{"d_model": 192, "experts_per_token": 2, "d_expert": 192, "router_score": "softmax", "norm_place": "peri", "positions": "rope", "rope_base": 100000.0, "attn_scale": 0.125, "init_std_o": 0.00726, "optimizer": "muon_variant", "lr_head": 0.013, "steps": 6797}
Below are experts of layer 5 (counted from 0) of a mixture-of-experts language model. Rows are named router (the router's row for the expert), gate (a neuron's input weights, with its number), up (a neuron's input weights, with its number) and show model dimensions 128-191. Each number is 50 + 10 x the weight over its row's rms, rounded and kept within 0 to 99.
Before each expert's rows: a language model's description of what the expert responds to. This comes from a sample of Wikipedia text that the model never trained on.

# expert 8
It responds to: Single capital letters or short caps inside acronyms, codes and name starts, often after a parenthesis or line break, as in (CAN), BSO, UNKRIP.
router:45 41 37 34 46 53 39 40 34 65 41 42 47 34 48 57 48 59 45 67 47 50 60 44 46 67 51 49 47 49 58 55 55 49 32 50 30 42 55 48 49 61 44 26 49 43 43 36 62 42 48 66 67 57 45 42 41 67 57 59 52 48 45 47
gate0:46 52 46 24 52 44 56 73 51 48 46 43 35 52 53 33 44 39 56 46 72 44 65 61 27 50 61 64 38 55 49 57 46 55 45 52 44 61 68 56 45 53 41 66 46 55 66 51 46 34 54 45 60 36 44 70 56 38 44 51 25 42 58 48
up0:49 48 33 42 58 54 52 62 40 40 37 52 38 32 24 59 71 50 53 63 62 54 65 39 52 50 53 53 67 22 64 54 38 61 47 44 50 70 65 45 58 59 31 62 58 55 59 62 50 38 50 56 67 48 49 60 54 52 49 45 40 48 59 53
gate1:40 58 37 44 51 64 50 36 59 53 53 38 45 65 75 36 51 52 63 27 53 60 43 52 38 56 53 44 52 32 53 43 42 28 46 52 55 58 47 59 50 49 40 52 37 50 58 37 44 60 33 59 51 58 49 50 60 63 57 48 52 52 53 42
up1:42 51 52 34 69 47 51 49 60 47 55 33 57 34 41 37 55 46 37 48 52 34 56 51 56 55 64 71 31 55 37 41 41 55 52 49 72 34 52 34 59 53 54 39 49 58 46 35 27 46 54 48 51 47 58 44 52 56 60 48 56 31 44 30
gate2:36 25 48 57 38 47 42 50 54 50 61 70 44 60 58 32 46 59 45 55 51 49 51 28 55 38 44 42 58 49 52 62 38 53 40 51 37 44 60 51 43 64 45 37 44 44 40 44 34 54 54 64 64 35 52 38 56 82 56 48 45 56 39 54
up2:31 43 50 52 45 55 42 63 44 54 60 64 39 51 47 44 45 48 69 54 63 54 37 36 49 21 49 53 48 52 58 47 75 46 40 27 39 61 70 54 52 66 52 46 46 51 36 49 50 70 39 39 62 61 76 45 50 51 43 46 51 39 38 56
gate3:50 53 48 55 53 46 39 35 63 48 50 64 40 48 59 69 60 45 50 47 41 61 45 53 52 31 29 58 57 47 51 53 38 59 53 42 59 39 42 45 35 49 58 56 55 59 28 50 68 60 46 57 49 27 46 53 51 57 56 66 45 52 39 49
up3:53 53 41 48 69 52 48 61 40 50 42 57 60 52 46 63 53 60 46 59 47 48 48 40 58 60 51 30 44 39 49 47 47 58 49 59 56 67 54 35 54 45 41 57 55 71 41 40 53 26 46 48 62 54 48 55 69 38 32 54 46 44 29 57
gate4:48 71 42 43 40 34 46 47 44 38 26 51 53 46 44 65 61 58 42 57 28 57 44 51 61 52 35 42 37 55 43 36 43 37 45 50 48 37 48 49 58 41 43 42 49 59 37 36 40 49 38 42 45 62 45 48 51 49 43 63 39 49 60 47
up4:47 36 49 48 60 48 52 38 50 50 31 44 43 45 50 53 63 56 57 70 40 52 40 47 53 53 65 53 44 42 60 62 60 57 58 30 48 48 70 59 52 33 39 50 50 41 45 56 42 60 52 45 59 56 43 30 49 41 45 48 50 45 41 51
gate5:54 54 31 36 59 42 49 29 55 40 52 38 48 59 62 42 42 60 46 46 59 60 42 57 45 54 54 64 57 58 47 45 59 40 57 45 53 47 57 46 36 59 61 49 44 48 56 46 41 41 36 32 50 69 45 40 33 52 47 54 55 43 62 51
up5:42 39 65 57 54 56 32 50 58 50 40 38 34 58 51 51 52 45 48 61 42 41 62 45 55 41 43 48 47 44 50 42 31 57 42 35 47 27 53 59 49 52 47 56 48 59 55 45 73 34 66 71 34 43 72 50 42 44 49 43 44 57 58 59
gate6:59 44 31 51 46 43 49 51 67 55 49 37 39 61 50 56 51 51 57 56 53 55 68 46 55 39 60 60 38 48 43 51 55 32 57 52 64 47 49 36 49 52 54 50 49 43 52 51 42 46 59 53 39 67 30 58 39 63 35 72 54 61 38 50
up6:45 45 54 39 42 62 54 73 52 45 46 49 54 54 59 57 40 62 52 36 55 48 60 52 55 37 48 42 40 40 39 48 25 63 38 52 51 36 48 67 54 45 39 34 53 60 52 42 68 53 49 54 56 53 61 55 26 51 62 49 42 48 44 61
gate7:29 43 39 44 46 51 52 45 61 41 43 46 61 49 37 53 80 60 36 66 52 55 65 47 51 59 54 59 43 45 41 55 69 39 57 46 44 40 55 56 59 65 48 53 34 49 61 53 38 41 49 62 54 73 48 57 39 85 26 50 47 44 50 52
up7:22 44 34 56 65 56 38 33 50 36 45 56 52 41 50 52 68 43 42 53 64 51 63 44 55 58 39 46 40 46 53 55 54 48 58 69 36 75 42 49 55 43 48 59 52 60 69 34 52 68 58 62 45 44 66 58 41 62 21 48 52 50 63 42
gate8:58 49 47 45 72 53 47 72 33 36 53 46 59 50 56 39 61 46 37 33 55 57 52 59 43 52 64 70 34 54 45 46 40 57 47 51 51 48 63 37 39 32 48 49 47 49 51 29 74 78 47 73 48 60 49 42 65 47 57 39 53 51 34 51
up8:55 59 55 37 63 48 52 50 46 61 48 65 51 46 49 47 55 31 53 39 47 44 50 55 43 53 29 54 17 36 56 40 45 53 50 64 36 41 54 48 49 55 61 41 56 57 55 33 66 68 60 71 27 31 39 45 54 65 51 45 59 50 51 56
gate9:60 20 43 61 46 48 49 61 55 47 50 29 48 52 42 63 50 56 45 43 50 61 48 45 62 52 61 47 47 43 59 51 50 55 46 41 50 56 50 44 58 34 54 37 39 62 40 48 47 54 48 38 51 42 40 45 49 57 46 60 65 51 40 56
up9:51 33 41 36 47 56 43 43 58 62 54 44 41 28 51 37 55 61 44 57 64 49 52 60 55 35 63 52 61 48 49 44 50 47 62 74 57 50 46 50 60 46 49 45 59 50 53 56 53 54 39 51 43 43 45 31 51 44 44 43 41 49 48 60
gate10:54 44 46 55 47 59 59 63 32 56 43 47 66 51 58 47 39 40 49 42 40 32 44 44 43 45 65 63 54 51 55 72 46 53 35 60 61 46 47 60 29 30 47 33 50 53 49 58 65 56 36 51 21 49 54 50 36 51 50 65 66 49 42 42
up10:41 62 40 59 70 62 66 29 31 37 47 52 53 23 61 53 51 24 44 47 62 41 49 47 67 63 44 44 51 46 58 47 58 45 53 57 71 66 63 56 43 51 48 41 56 59 50 43 61 55 51 63 59 49 55 57 51 31 53 58 34 39 36 44
gate11:43 45 54 47 44 44 57 36 48 53 32 49 49 46 56 52 51 46 31 63 51 57 53 66 56 56 49 51 30 50 62 73 59 61 58 45 30 32 46 40 53 65 35 59 42 48 61 48 66 57 48 46 43 37 57 46 53 60 56 57 40 41 45 61
up11:32 64 36 40 44 56 45 64 41 43 60 55 51 37 61 53 73 53 48 69 49 43 39 69 76 56 48 54 40 46 54 43 43 62 54 44 37 38 54 54 48 57 38 47 46 52 59 54 52 44 38 55 45 47 55 38 47 62 28 52 55 33 69 55
gate12:56 32 70 46 58 47 43 54 50 59 37 37 56 30 41 58 46 62 52 45 58 48 63 63 68 47 47 48 30 50 43 49 59 44 44 55 45 55 33 46 70 46 54 36 44 36 60 44 35 40 51 62 63 46 38 36 55 45 53 32 45 58 61 64
up12:27 35 48 62 40 56 52 48 34 44 53 58 48 61 65 34 52 41 53 53 37 60 43 52 65 66 53 44 49 50 63 37 55 49 34 39 37 66 48 46 51 49 28 42 42 60 54 61 60 54 52 62 36 68 57 61 50 50 43 67 40 58 35 55
gate13:34 56 43 44 39 39 62 44 59 51 39 39 40 66 39 54 74 54 52 45 50 48 49 61 50 47 46 41 50 49 42 43 53 59 56 46 36 52 42 37 53 39 50 49 50 53 52 46 61 48 44 69 45 44 48 46 47 71 51 49 40 51 44 42
up13:35 62 53 44 51 38 55 58 52 67 43 63 46 46 37 63 41 55 52 39 47 61 47 50 71 45 39 35 71 49 49 45 53 44 56 53 21 64 39 54 55 52 63 62 41 40 58 43 60 42 52 57 40 46 44 49 52 52 54 45 43 73 36 43
gate14:46 70 60 62 46 45 46 65 47 61 55 43 39 33 47 62 70 57 40 55 58 36 58 59 59 31 59 35 48 62 53 59 50 50 55 46 30 60 64 37 31 59 51 52 48 51 46 38 62 57 61 52 51 53 41 50 52 44 49 54 48 42 39 43
up14:48 50 31 65 70 48 54 35 58 38 46 39 57 57 55 67 64 38 46 51 40 58 28 65 59 34 46 50 45 63 61 54 38 50 47 49 61 45 49 65 53 52 39 41 54 58 52 50 48 51 56 60 63 38 47 58 49 45 49 50 38 51 63 32
gate15:28 64 38 61 38 41 51 47 51 62 69 40 44 49 46 54 50 53 55 32 42 28 57 55 52 58 53 38 53 55 55 36 69 34 45 28 46 52 43 51 49 32 51 60 42 52 44 37 53 62 39 42 52 41 48 59 62 46 57 50 51 61 68 38
up15:37 59 55 78 50 49 53 35 64 51 68 44 65 45 48 34 49 62 36 44 46 33 54 56 43 41 57 57 42 40 66 35 52 41 50 49 45 58 54 58 64 47 56 70 51 56 29 41 56 46 46 52 39 43 48 51 49 45 33 63 75 66 56 31
gate16:45 52 46 48 50 52 37 53 41 47 49 58 76 36 57 38 46 68 72 37 47 49 59 55 39 52 72 63 58 48 61 60 56 47 42 41 76 51 57 48 38 53 64 48 54 40 45 45 45 68 53 53 46 66 48 50 28 64 39 52 43 52 39 49
up16:48 46 66 53 48 54 55 50 45 65 66 54 49 58 43 58 53 44 32 43 40 45 43 46 79 38 47 59 24 59 31 35 41 55 45 49 40 50 55 39 41 34 43 62 58 48 41 49 45 46 48 50 62 57 52 52 69 40 48 49 71 51 50 55

# expert 13
It responds to: Characters and byte pieces of Korean, Tamil and Thai script, apostrophes inside words like I'd, and lowercase word-start pieces such as vs.
router:42 46 56 44 45 60 38 34 50 62 48 58 41 57 33 47 46 35 53 47 58 50 69 50 47 45 51 54 43 38 51 54 20 47 55 53 58 42 53 53 50 39 36 34 68 41 44 46 46 44 32 54 54 68 58 60 50 58 42 58 61 40 25 48
gate0:43 51 48 52 50 51 41 47 61 50 47 45 43 40 51 43 41 59 48 25 57 56 38 57 60 47 61 47 41 50 44 51 56 46 52 49 41 29 24 52 45 58 52 52 49 49 37 60 50 53 78 43 68 42 55 43 47 37 58 62 47 57 59 52
up0:46 44 51 45 44 82 44 46 45 55 56 53 44 47 60 62 44 60 47 44 67 65 39 48 52 57 47 45 48 39 29 42 38 32 40 43 58 48 53 44 31 51 56 68 50 69 65 40 44 67 50 51 33 51 43 52 39 44 34 41 30 63 34 52
gate1:34 59 48 58 51 49 44 55 51 53 59 65 49 44 50 65 37 38 39 45 53 55 69 52 51 57 58 49 54 54 49 46 60 56 68 51 44 31 39 69 36 35 52 53 58 54 67 60 67 54 82 52 41 43 59 52 48 53 45 60 46 48 58 41
up1:56 59 51 64 42 56 66 49 56 59 61 36 55 39 35 54 51 47 52 50 44 57 58 41 49 49 60 45 48 38 49 55 50 48 54 43 31 48 68 55 64 52 57 66 48 51 60 54 56 46 54 48 60 46 38 45 37 42 40 42 53 50 36 39
gate2:67 50 47 55 60 42 45 54 55 45 48 52 54 45 42 61 36 42 38 59 47 64 43 50 55 71 43 38 40 53 66 48 60 51 44 42 43 58 39 42 32 34 50 44 68 53 47 50 35 49 43 64 54 48 58 48 46 54 59 56 34 39 69 41
up2:70 56 62 62 72 35 61 40 51 44 38 31 43 51 52 35 52 53 57 57 46 40 47 59 35 48 62 31 44 54 65 65 62 60 32 55 63 45 59 48 56 63 32 52 42 58 70 51 56 54 37 62 30 55 68 39 45 45 50 46 55 47 47 52
gate3:45 45 34 62 54 33 64 47 41 48 64 35 37 48 67 42 64 38 53 54 60 82 39 58 41 48 33 31 35 46 43 58 46 41 58 59 49 66 48 66 45 45 60 64 44 40 62 49 53 25 51 48 45 69 61 41 43 45 47 48 53 49 30 47
up3:52 75 58 36 63 63 66 51 62 66 62 38 59 36 46 46 61 46 41 49 38 62 47 43 61 29 44 48 52 45 48 43 52 52 53 84 46 71 73 42 42 50 54 56 62 43 46 53 46 44 49 52 45 54 54 41 61 55 55 39 54 40 46 55
gate4:56 42 58 46 73 61 49 49 52 37 57 42 48 64 32 37 52 40 53 60 43 46 50 64 45 43 67 28 65 46 38 54 60 47 57 44 60 61 43 44 54 37 43 45 48 48 48 47 39 54 59 45 61 57 54 59 42 62 52 44 62 50 49 63
up4:41 40 36 55 64 44 61 53 56 57 65 48 66 46 43 62 60 44 51 44 47 34 44 59 49 64 52 32 39 44 62 64 51 44 42 59 46 49 57 54 72 35 33 56 40 54 50 53 56 37 61 34 54 51 48 47 51 50 42 42 48 46 39 38
gate5:64 52 38 38 51 44 52 41 61 51 45 46 40 56 64 42 52 56 66 55 52 45 47 51 53 39 37 61 56 47 23 52 50 63 51 47 67 31 60 81 46 45 70 50 51 46 57 41 56 34 41 39 55 51 55 48 53 66 57 57 69 43 53 59
up5:43 55 57 56 51 27 50 50 43 67 41 40 45 49 40 26 58 34 61 47 49 42 45 51 48 48 35 53 51 40 55 47 57 37 47 45 64 53 36 38 43 43 40 47 58 42 45 35 29 35 49 46 55 60 62 51 48 61 51 57 47 48 45 55
gate6:32 49 49 63 57 48 49 35 24 51 50 57 50 58 46 64 65 47 55 49 36 56 44 62 56 59 44 45 45 30 45 62 44 59 44 75 42 32 41 58 47 33 44 62 36 45 53 67 40 50 45 23 66 47 44 45 52 53 48 57 55 58 52 55
up6:56 51 49 59 32 54 46 52 67 56 43 27 44 55 66 33 34 31 32 47 32 40 48 54 42 33 63 50 59 56 70 59 46 63 52 32 59 47 54 53 60 62 46 56 58 58 52 57 50 38 54 56 45 45 48 59 40 56 45 59 53 35 38 62
gate7:44 55 38 51 58 46 58 46 44 49 41 44 53 39 57 40 48 58 61 63 33 45 56 46 53 36 55 47 44 42 37 59 50 50 49 43 51 42 57 34 55 48 37 57 71 43 48 55 54 58 42 53 44 45 32 42 46 55 31 39 48 45 46 47
up7:48 50 44 47 48 32 34 69 43 52 55 49 53 44 55 41 32 66 40 59 41 60 47 47 47 54 43 50 52 55 56 48 46 39 65 54 69 51 49 35 39 59 37 61 51 48 52 44 53 54 55 72 58 58 33 60 57 42 49 37 49 47 38 51
gate8:53 61 19 46 37 45 36 61 42 38 59 22 57 44 56 44 66 46 39 57 63 52 55 49 30 53 58 57 38 60 45 57 62 45 60 39 51 43 44 50 48 55 29 47 56 28 54 54 45 34 49 51 48 66 51 56 58 37 29 41 70 56 41 32
up8:52 40 69 50 38 63 52 49 60 42 48 73 55 44 55 62 47 68 70 50 37 42 43 69 47 45 47 33 59 25 42 59 55 78 34 60 41 52 50 56 36 34 47 49 55 51 47 53 50 50 48 44 80 29 53 42 50 63 75 57 46 43 47 58
gate9:46 39 56 40 51 58 42 41 32 58 57 52 52 50 48 42 49 54 40 51 42 44 39 46 60 46 54 39 59 53 68 47 53 66 53 39 57 56 38 38 36 71 50 50 52 49 40 57 72 49 59 48 59 53 52 40 51 61 43 45 50 40 44 59
up9:46 54 61 56 47 65 43 51 53 47 44 49 49 53 49 49 45 32 47 53 42 55 48 50 49 51 50 52 47 47 40 48 52 73 48 46 44 68 67 52 55 52 65 46 45 58 51 49 58 45 48 38 52 57 44 46 57 46 44 60 35 56 51 49
gate10:31 42 47 44 56 50 63 53 55 64 44 46 35 48 31 34 48 38 69 55 44 42 51 50 69 55 62 51 40 55 54 46 54 78 43 65 54 66 39 48 59 34 56 60 54 52 60 61 47 37 44 37 45 54 47 54 29 50 56 56 52 60 42 48
up10:52 44 74 46 37 59 57 44 51 47 51 29 67 61 55 40 69 55 55 47 44 67 61 49 55 49 55 36 38 63 53 56 38 52 39 58 67 56 54 44 58 47 47 41 35 46 63 39 52 32 51 53 53 54 47 49 64 59 49 49 64 27 52 36
gate11:44 61 51 60 54 52 58 70 56 71 42 64 58 52 46 49 59 42 62 53 47 56 61 46 49 44 58 49 34 62 51 62 51 46 43 43 66 59 42 42 38 51 54 51 50 52 51 43 69 59 48 52 47 62 55 56 57 57 50 37 44 40 54 42
up11:35 33 59 58 46 53 57 45 71 62 68 51 49 34 40 34 43 40 49 43 57 36 63 52 52 49 53 48 46 50 43 62 40 30 60 55 56 47 48 60 50 64 47 48 44 40 61 72 66 58 53 50 54 51 57 56 64 36 63 28 47 40 50 44
gate12:43 45 55 36 61 59 38 67 54 53 39 46 47 52 56 35 30 53 62 46 60 45 61 62 66 23 56 61 47 42 43 48 38 39 45 44 58 35 57 46 34 50 44 57 34 42 48 51 46 53 70 37 47 70 51 31 45 48 43 57 41 52 38 49
up12:45 52 54 55 75 62 57 38 43 49 52 44 41 42 29 40 36 41 35 61 44 44 29 64 51 62 53 50 58 45 72 35 46 74 56 41 49 48 53 47 39 60 35 46 40 29 39 62 53 55 51 88 59 55 59 44 45 48 55 37 36 51 48 46
gate13:50 47 48 55 37 45 63 46 44 56 58 51 43 46 25 63 66 44 49 37 61 46 42 43 43 62 43 60 51 54 43 47 70 41 44 59 54 61 61 43 35 53 63 60 55 38 66 39 39 58 67 53 39 50 36 49 45 66 47 38 64 47 62 44
up13:76 54 40 60 53 44 52 38 54 47 45 59 63 34 67 54 54 68 42 49 62 51 55 49 50 76 57 48 55 48 60 71 49 61 56 44 34 53 53 54 66 54 33 52 50 48 32 63 24 44 60 45 45 56 49 65 63 52 38 55 47 80 38 61
gate14:45 59 56 68 68 51 51 46 40 42 57 51 52 42 36 54 44 51 52 49 39 61 43 60 41 39 62 40 63 47 43 48 50 56 48 38 57 55 45 55 48 54 40 53 57 52 48 58 42 45 63 34 48 58 59 28 48 45 39 52 62 53 38 52
up14:45 52 63 29 58 50 58 36 52 53 46 46 60 36 41 38 65 54 50 47 48 61 52 50 60 59 41 47 61 50 46 46 46 39 55 49 29 51 35 61 35 32 51 38 69 56 41 50 48 58 49 62 47 54 62 53 66 61 61 70 41 50 65 33
gate15:50 72 46 34 53 50 49 50 46 51 45 45 41 49 64 42 76 52 43 45 41 55 67 44 53 52 52 52 32 44 40 43 46 57 58 63 52 58 53 57 58 42 57 34 55 51 54 57 41 49 67 44 45 57 44 40 57 38 41 36 47 56 42 41
up15:45 45 43 54 61 49 61 25 59 61 43 47 38 37 38 43 56 55 58 47 55 57 46 47 43 52 46 41 38 55 62 41 65 72 64 50 29 54 60 45 49 42 48 50 57 51 49 25 60 37 59 33 42 41 42 51 43 31 58 56 41 52 46 53
gate16:40 60 36 66 35 51 60 42 52 56 29 52 56 57 63 40 35 61 30 50 58 37 47 56 46 45 42 58 38 31 37 48 56 58 52 44 43 45 55 53 65 30 48 58 54 56 46 28 51 44 66 49 58 39 42 39 76 49 54 56 58 64 51 50
up16:49 51 56 41 51 35 54 46 44 38 16 40 56 69 63 54 51 43 66 57 26 41 44 59 46 52 53 37 43 53 47 50 47 64 26 38 60 40 46 31 39 49 44 50 47 38 43 58 75 48 59 48 43 36 50 52 67 50 52 54 56 56 43 54

# expert 11
It responds to: Byte pieces of Thai, Japanese and Tamil script, opening quote marks, and capitalised word starts after a space or pipe, like New, U, M.
router:55 48 44 35 34 41 42 51 45 66 55 34 40 67 31 65 49 43 80 44 48 58 40 65 44 48 35 63 59 42 57 53 54 55 36 35 43 43 52 57 44 49 33 56 39 51 52 56 45 55 53 56 51 38 59 44 47 66 51 68 48 50 39 56
gate0:36 45 51 66 58 53 57 54 46 56 48 55 64 50 45 63 63 57 52 52 34 69 50 50 45 44 41 65 44 32 48 38 39 54 47 45 44 61 55 51 36 54 55 53 46 58 47 60 68 47 22 53 62 67 50 48 60 57 63 46 49 47 49 46
up0:46 48 32 52 41 58 42 60 45 54 33 60 59 41 55 65 47 56 57 45 49 63 46 53 42 38 37 55 54 36 57 49 55 65 59 47 36 61 46 53 54 50 57 55 47 52 65 46 51 53 37 54 56 74 45 36 59 49 36 55 58 56 48 44
gate1:52 39 43 64 52 41 51 45 38 70 30 40 51 58 56 52 51 22 48 47 49 62 44 52 59 52 51 23 51 40 54 52 42 53 79 43 29 49 46 76 44 44 60 60 53 63 53 61 69 61 43 49 68 50 58 58 44 50 66 45 49 59 41 44
up1:62 39 37 48 44 46 43 57 38 47 48 58 52 59 48 45 54 56 68 22 50 54 44 43 39 73 55 63 47 46 44 53 44 37 69 53 40 48 52 70 50 57 62 53 57 62 36 62 62 35 52 63 48 60 39 43 38 45 50 64 38 58 67 35
gate2:62 56 39 52 48 50 66 57 43 67 51 39 47 43 54 43 48 31 65 36 54 47 45 64 70 64 63 40 31 49 51 59 53 65 52 49 57 44 57 64 57 43 38 47 29 55 49 40 37 62 36 52 47 48 60 47 59 59 68 44 41 36 49 58
up2:53 31 50 34 45 41 36 55 63 38 43 40 40 25 39 45 46 53 51 48 40 37 59 70 49 61 55 41 57 56 46 41 60 59 59 44 67 35 44 52 61 38 62 57 63 42 56 42 52 45 70 33 43 46 58 36 51 65 55 37 74 54 40 45
gate3:39 32 42 39 31 55 57 43 61 64 40 34 46 39 59 44 19 68 53 58 46 43 55 47 71 56 50 65 51 50 51 62 51 61 46 43 52 38 53 58 69 52 48 44 47 35 43 46 41 32 42 35 41 49 51 38 44 41 56 57 50 61 41 64
up3:37 50 59 57 62 34 34 62 55 48 61 55 39 41 38 58 33 59 43 52 52 61 51 32 58 34 36 46 52 61 54 43 33 77 42 50 44 55 51 48 57 36 55 60 64 63 57 58 62 65 60 55 54 52 55 42 49 36 55 41 57 36 54 47
gate4:61 37 63 48 57 49 29 50 30 50 39 46 40 67 64 43 45 58 45 56 65 67 49 38 69 64 28 42 58 57 35 63 60 52 30 51 44 63 61 63 43 52 47 34 63 53 56 55 67 58 57 71 53 40 55 59 61 57 45 47 49 55 71 37
up4:35 52 62 41 22 54 48 47 52 61 48 46 43 51 41 48 38 52 55 53 73 48 46 65 36 47 71 41 48 49 60 53 44 50 41 51 58 50 45 74 39 46 68 55 38 49 45 61 37 56 46 41 36 44 40 45 50 51 45 42 39 54 66 30
gate5:52 55 51 55 55 32 40 44 44 67 37 68 47 36 39 61 67 53 55 60 51 66 43 37 43 42 52 36 47 38 48 48 55 59 46 37 54 52 56 43 45 77 42 63 62 51 40 54 63 60 62 46 52 56 49 41 32 37 58 50 47 40 61 52
up5:46 53 61 43 70 52 54 36 50 47 65 44 58 39 56 40 40 31 54 56 68 46 42 52 41 46 65 59 57 58 67 31 61 53 44 65 53 55 29 58 49 31 46 44 78 41 42 40 44 38 68 57 61 61 41 43 72 40 55 42 66 41 37 47
gate6:33 41 51 51 50 58 55 57 51 45 54 41 73 57 50 29 35 45 50 43 47 50 60 44 58 48 39 61 47 36 44 55 56 63 51 60 53 67 40 49 49 56 44 57 51 60 58 54 62 45 56 49 33 55 39 40 52 35 56 47 73 66 51 62
up6:50 57 48 64 43 49 36 49 49 54 48 48 40 66 31 69 48 48 41 49 53 55 60 60 49 54 44 47 47 58 50 49 50 49 26 34 54 30 56 36 56 41 47 54 53 53 61 57 48 51 38 56 58 62 47 56 34 37 61 48 36 51 42 32
gate7:50 37 56 37 53 43 60 59 61 34 42 55 48 38 52 61 56 43 51 54 64 50 26 58 50 38 64 38 50 42 45 54 58 53 51 36 64 60 59 39 33 41 54 45 54 56 37 44 48 52 58 61 28 35 30 53 54 51 52 59 57 48 38 52
up7:44 41 46 49 35 69 57 53 37 62 52 29 49 47 61 48 35 40 51 50 37 41 52 50 43 82 47 65 46 64 46 51 46 58 50 47 56 41 58 50 42 48 35 61 37 54 51 50 38 54 51 49 56 49 46 46 52 59 66 36 57 62 35 53
gate8:57 51 47 49 47 59 61 61 49 36 41 46 44 49 42 44 55 49 51 48 52 43 67 61 46 55 53 56 62 40 52 47 45 33 52 61 65 59 38 52 47 43 44 54 30 63 58 41 48 44 66 50 43 52 64 51 47 46 65 53 22 67 48 53
up8:48 56 41 58 56 52 47 43 66 57 63 45 43 50 35 45 61 56 60 50 55 23 58 52 49 54 37 35 42 29 58 64 53 47 51 40 50 52 50 47 35 51 49 39 66 53 50 55 59 47 45 35 51 60 39 52 46 44 19 41 41 42 53 51
gate9:50 53 27 37 23 34 57 70 57 49 53 51 47 36 63 43 50 51 55 34 32 48 61 44 52 50 65 42 36 38 58 29 50 56 64 49 25 43 54 59 42 38 57 53 38 66 49 67 48 34 50 59 43 50 44 43 50 56 42 53 53 61 51 50
up9:50 59 60 40 58 50 57 41 51 48 59 52 54 37 43 48 32 56 49 39 37 37 42 53 55 30 59 47 57 67 42 46 71 62 47 36 53 67 54 53 36 56 27 42 58 54 42 25 53 28 58 70 54 66 54 27 45 40 45 48 48 33 46 43
gate10:54 34 59 35 65 66 50 31 40 56 44 53 53 62 53 44 55 40 46 62 38 47 52 39 45 43 60 43 46 41 42 43 40 52 52 47 39 54 49 68 48 45 44 58 54 52 64 53 56 25 49 54 50 62 57 50 46 47 62 42 39 60 45 47
up10:65 29 45 42 63 38 40 35 52 52 45 42 59 52 41 36 39 53 52 57 48 45 43 36 38 39 62 61 42 48 65 73 43 53 47 64 53 37 58 49 55 65 63 41 43 51 56 54 60 43 55 56 60 51 43 41 37 48 45 44 45 40 48 47
gate11:56 45 32 68 46 69 64 43 55 27 56 46 68 54 37 53 56 51 66 34 62 51 43 62 49 50 64 46 49 54 61 50 49 46 52 45 49 60 53 66 54 34 54 53 55 64 40 58 48 64 51 45 62 48 51 53 26 60 47 39 57 40 53 36
up11:50 59 61 52 36 63 35 52 49 44 38 49 53 52 55 38 63 57 41 53 49 38 58 45 42 61 58 58 42 65 42 47 49 33 56 47 46 40 44 38 46 37 57 59 32 44 51 53 47 65 46 55 55 57 53 66 51 44 49 54 53 59 45 44
gate12:64 49 43 31 46 66 61 41 60 53 49 47 31 54 45 33 38 38 61 30 57 45 55 47 44 20 43 47 47 57 49 50 52 40 34 50 47 54 55 78 49 40 66 55 54 41 50 57 62 62 53 44 64 35 47 37 41 56 71 43 43 65 50 67
up12:40 46 51 38 51 44 63 55 57 51 54 44 39 39 57 53 40 53 54 38 45 47 49 60 44 33 35 41 42 50 55 45 48 41 45 52 52 60 45 52 32 51 77 37 49 46 47 57 55 56 56 54 65 59 52 39 48 61 58 47 47 45 45 61
gate13:64 50 50 65 27 53 45 41 65 48 59 45 39 66 51 46 51 42 52 32 64 49 41 52 37 42 56 68 56 52 55 49 45 49 38 42 55 65 46 64 45 42 55 52 54 57 51 58 40 64 65 54 47 25 36 62 64 68 65 51 42 70 53 39
up13:38 56 67 51 60 52 40 39 68 51 62 49 46 50 60 55 67 52 44 43 44 47 34 60 58 59 45 52 52 57 42 66 52 36 52 64 46 42 36 52 40 41 52 53 52 36 59 64 63 57 45 40 44 31 45 53 49 47 39 38 58 68 45 41
gate14:56 46 48 51 36 56 62 48 52 46 52 67 28 67 47 56 63 48 49 54 43 52 62 66 64 56 51 44 46 44 42 54 50 18 23 54 40 62 54 63 44 43 47 81 44 33 44 55 56 57 57 48 55 39 43 44 57 53 60 60 34 53 54 49
up14:45 40 39 44 30 68 61 56 42 51 35 52 61 55 42 51 51 54 34 51 47 53 59 58 53 49 34 46 61 40 62 56 34 40 41 45 34 51 44 62 45 46 49 61 38 45 70 41 66 53 58 43 59 52 48 58 44 54 57 48 50 33 51 42
gate15:47 54 35 47 66 55 50 65 29 45 40 30 45 35 50 55 58 50 40 50 48 61 44 39 62 52 61 66 59 35 37 54 44 52 59 63 41 34 50 48 43 58 41 46 57 60 37 64 46 63 49 53 56 66 57 42 36 38 37 64 60 58 48 52
up15:39 54 45 60 52 43 52 47 63 46 38 71 59 52 59 40 53 42 59 51 54 55 49 48 62 31 43 43 45 53 50 46 33 42 44 40 41 40 47 61 47 39 60 33 45 46 59 40 63 29 68 49 39 35 51 38 50 58 34 56 34 43 42 52
gate16:34 46 41 50 44 57 61 27 49 55 56 36 51 52 59 60 37 50 56 59 57 38 43 55 47 39 51 59 50 43 61 41 39 51 59 33 33 62 54 53 28 62 51 39 50 61 56 50 59 30 64 56 64 65 38 50 62 31 48 73 53 56 37 48
up16:51 24 45 49 46 66 47 41 43 78 53 77 62 42 33 50 74 55 40 44 47 59 59 47 60 46 48 49 45 46 43 47 53 45 42 52 39 46 57 44 55 57 45 50 62 50 34 42 58 56 51 46 52 27 56 38 62 40 49 57 53 43 50 38